From a checkpoint of a small mixture-of-experts model trained on Wikipedia.
Size: 9 layers, vocabulary 15690, 253M parameters.
Experts: 256 experts in each of 9 layers, 8 picks a token, a softmax router.
Training: a variant of Adam for the experts, 1439M tokens, 6147 steps.
Below are experts of layer 3 (counted from 0) of a mixture-of-experts language model. Rows are named down (a neuron's output weights, with its number) and show model dimensions 128-255. Each number is 50 + 10 x the weight over its row's rms, rounded and kept within 0 to 99.
Before each expert's rows: a language model's description of what the expert responds to. This comes from a sample of Wikipedia text that the model never trained on.

# expert 3
What it handles: Two-letter syllable pieces inside Portuguese, Spanish, French and German names, such as Fig-ue-ira, Magd-eb-urg, Quibd-ó, and capitalised Le, Co, Bo.
down0:56 53 65 35 39 34 43 34 51 48 55 54 51 47 51 43 24 48 48 57 46 46 54 48 34 45 39 49 54 46 53 67 37 55 48 57 53 52 33 58 66 41 67 45 46 50 53 49 44 51 46 65 58 42 50 44 43 62 50 40 45 39 40 56 43 27 64 70 47 43 46 51 58 33 46 53 42 62 47 68 33 45 42 58 64 66 49 54 52 39 43 43 55 43 49 50 46 60 48 35 40 43 57 41 54 38 44 52 52 62 57 55 43 41 39 42 48 48 44 62 40 56 67 48 61 30 46 58

# expert 1
What it handles: The word the or The, mostly after prepositions like of, in, to, plus possessives its, their, 's before nouns.
down0:64 52 43 62 40 47 50 35 43 46 40 42 59 48 45 60 49 57 65 54 53 48 66 55 45 29 24 23 62 64 69 39 54 55 45 46 65 58 58 21 54 54 61 43 44 57 49 50 52 48 53 45 28 64 40 46 52 62 67 50 54 50 54 60 48 47 53 40 61 49 46 37 63 60 47 57 38 53 60 26 36 54 36 64 53 54 46 52 44 75 64 47 52 72 34 48 40 37 40 69 39 44 58 46 33 52 63 62 47 46 52 51 49 47 62 39 57 65 43 51 47 52 42 50 37 27 72 60

# expert 12
What it handles: Short vowel-ending pieces such as i, u, ani, ari, ini inside non-English names and words, like Pisti, Kuti, Al-Jayzani, Madikeri.
down0:59 56 40 50 42 59 47 41 52 54 44 57 50 56 62 44 61 45 65 51 55 49 30 67 63 45 33 47 50 36 50 32 45 48 36 37 59 50 55 51 64 46 45 56 55 60 38 57 54 57 28 64 46 52 67 41 50 59 50 67 49 49 59 43 47 39 70 47 45 56 41 64 42 44 53 35 52 65 42 40 67 51 38 58 64 34 45 59 50 57 60 45 58 37 38 36 46 46 47 49 66 63 61 45 42 55 52 31 46 38 47 47 55 52 54 43 41 42 37 43 47 54 56 61 60 51 68 67

# expert 15
What it handles: Prefix pieces that open a compound or hyphenated word, such as anti-Jam, non-, un-fortunately, post-, cross-ings, self-.
down0:53 62 58 57 51 41 48 48 53 48 40 63 55 47 50 43 36 58 64 54 49 63 58 37 41 39 44 52 41 53 54 36 57 50 50 45 44 49 61 61 36 62 40 55 56 40 64 53 30 47 45 24 35 52 37 57 57 52 58 50 45 45 59 71 57 63 57 64 55 28 45 45 38 57 46 41 52 80 59 52 40 42 68 44 45 59 51 71 57 32 40 46 53 47 53 35 61 51 49 40 39 69 57 49 51 63 42 61 56 33 49 62 51 45 34 48 60 38 21 51 45 46 50 48 46 41 35 54

# expert 52
What it handles: Words inside titles of films, songs and episodes, such as The, My, Her, Love, and colons in subtitles like Star Wars: Episode.
down0:47 60 44 46 51 60 46 38 66 61 74 61 51 63 39 47 56 36 49 60 49 60 59 53 57 39 45 51 53 52 51 48 51 52 36 48 70 49 51 44 40 47 30 66 36 52 54 45 53 51 33 22 51 43 45 43 56 38 43 46 62 47 47 61 48 41 62 60 49 53 54 52 52 52 45 47 29 61 44 48 45 44 59 69 59 49 53 54 39 61 41 31 35 47 45 38 63 68 48 40 52 52 56 46 56 55 48 40 55 48 37 41 49 47 61 57 45 49 49 40 38 47 45 35 44 48 58 65

# expert 49
What it handles: A single capital letter starting a name or word after a table pipe, parenthesis or space, e.g. S-outhend, K-ouassi, D. J.
down0:33 37 45 54 61 63 50 52 61 59 37 46 49 35 57 47 55 35 47 49 53 58 60 42 51 28 54 60 48 46 47 46 70 52 55 39 51 54 49 44 35 50 49 25 58 53 77 64 54 42 41 66 59 40 50 30 60 58 49 55 55 39 64 45 47 56 47 56 63 56 48 56 54 51 60 43 51 42 39 46 49 48 45 43 42 46 44 42 48 56 53 48 53 42 50 58 33 38 64 43 64 36 45 60 41 47 53 62 67 40 65 54 37 46 51 41 65 64 34 52 33 51 53 61 46 41 63 40

# expert 16
What it handles: Dashes, minus signs and table pipes in sports and medal tables, especially the dash in "Gold medal – first place", plus parentheses and weight classes.
down0:57 56 64 40 55 50 51 35 50 44 39 60 63 57 53 56 45 61 46 62 58 60 41 56 57 54 66 47 57 34 45 63 46 55 37 60 60 70 33 50 49 52 34 47 46 45 53 49 40 46 41 44 27 54 35 54 64 39 49 49 53 59 34 41 54 37 50 35 70 57 43 40 40 52 53 44 53 56 49 36 50 42 61 28 43 41 55 51 51 50 76 51 49 33 80 28 19 69 58 67 43 75 67 49 44 63 46 57 49 62 54 48 59 40 49 67 54 41 51 55 51 46 42 36 44 51 50 55

# expert 30
What it handles: Time nouns like years, year, days, months, season, age, death, usually after a number or article, as in "died five days later".
down0:43 60 45 57 54 45 54 49 63 53 52 36 58 67 51 34 56 51 42 22 48 65 51 71 60 53 50 56 52 61 36 53 47 53 49 55 40 56 56 80 68 69 47 56 44 41 55 62 63 29 51 63 57 64 42 48 41 69 48 46 54 30 36 19 40 55 41 33 46 51 52 47 43 48 73 43 36 48 39 58 57 42 53 37 58 53 50 37 43 47 45 56 53 43 39 50 58 48 54 59 58 48 47 41 61 55 51 66 44 57 45 50 57 39 40 70 65 42 52 35 26 56 59 48 34 41 41 63

# expert 11
What it handles: Articles and possessives starting a noun phrase, mostly the, a, his, her, after prepositions or at sentence start, often in historical narrative.
down0:56 40 71 35 59 48 39 37 58 51 59 40 43 50 28 39 43 57 36 66 47 52 38 60 66 53 44 48 35 52 41 53 45 33 50 59 49 46 48 56 54 52 56 44 63 44 66 56 58 37 56 70 62 50 67 58 60 26 45 47 41 63 42 35 62 75 46 45 53 47 44 42 78 44 48 65 40 55 59 48 33 42 47 38 46 63 47 44 47 50 48 57 51 29 52 38 46 58 57 64 48 52 38 55 58 40 55 62 40 64 46 76 39 33 46 38 47 55 57 48 53 60 67 61 41 37 44 64

# expert 45
What it handles: Syllable endings of Korean and other East Asian names, such as ung, ang, ong, and surnames Kim, Lee, Park, Han.
down0:48 46 63 52 62 57 56 45 42 49 33 26 66 48 61 67 13 36 42 48 35 51 60 65 48 31 45 48 48 36 53 48 41 50 33 49 43 60 51 49 48 56 62 36 41 57 51 38 47 54 39 43 48 54 33 54 61 54 53 41 48 52 52 52 51 35 43 31 63 48 50 42 51 48 40 55 33 67 43 40 69 49 36 39 40 46 64 56 35 54 61 45 52 59 46 45 33 43 63 41 50 51 48 38 61 54 55 65 37 52 64 47 44 61 32 44 52 69 66 45 30 41 66 31 46 43 46 52

# expert 2
What it handles: Single-letter capital tokens starting a word or name, mostly G, L, W, D, often after a quote mark, like Ghostbusters, Good-bye, gaze.
down0:48 47 32 59 54 59 41 56 49 43 53 58 52 40 45 57 44 47 47 35 40 61 35 37 37 47 40 49 61 38 62 49 39 66 48 35 31 66 45 51 35 53 46 50 39 52 54 32 61 51 33 56 46 41 49 49 52 33 53 54 49 42 44 55 52 65 58 62 22 53 69 34 51 57 53 53 59 68 47 45 48 46 37 53 38 43 62 58 63 56 52 69 77 48 49 61 60 58 69 41 46 45 37 53 58 49 47 72 59 47 56 45 43 56 41 47 58 43 53 54 58 52 46 55 60 39 48 61

# expert 27
What it handles: First syllable pieces such as al, Al, Ar, Mon, Cal, Mel, Phil beginning words and names, notably al-tar and al-manac.
down7:34 55 68 41 49 46 35 49 69 61 52 65 39 74 49 55 41 59 64 35 49 66 52 39 37 48 47 68 46 60 64 56 53 35 43 57 55 44 63 63 32 61 64 42 52 59 40 40 49 50 63 45 53 61 61 56 37 48 51 56 62 52 54 46 43 49 69 43 39 53 57 73 48 47 60 50 41 32 62 47 57 61 42 45 61 38 46 53 37 52 52 50 33 50 64 49 53 54 50 66 49 51 50 39 35 34 46 69 42 47 50 50 50 35 63 52 59 60 59 54 54 45 51 50 56 46 52 71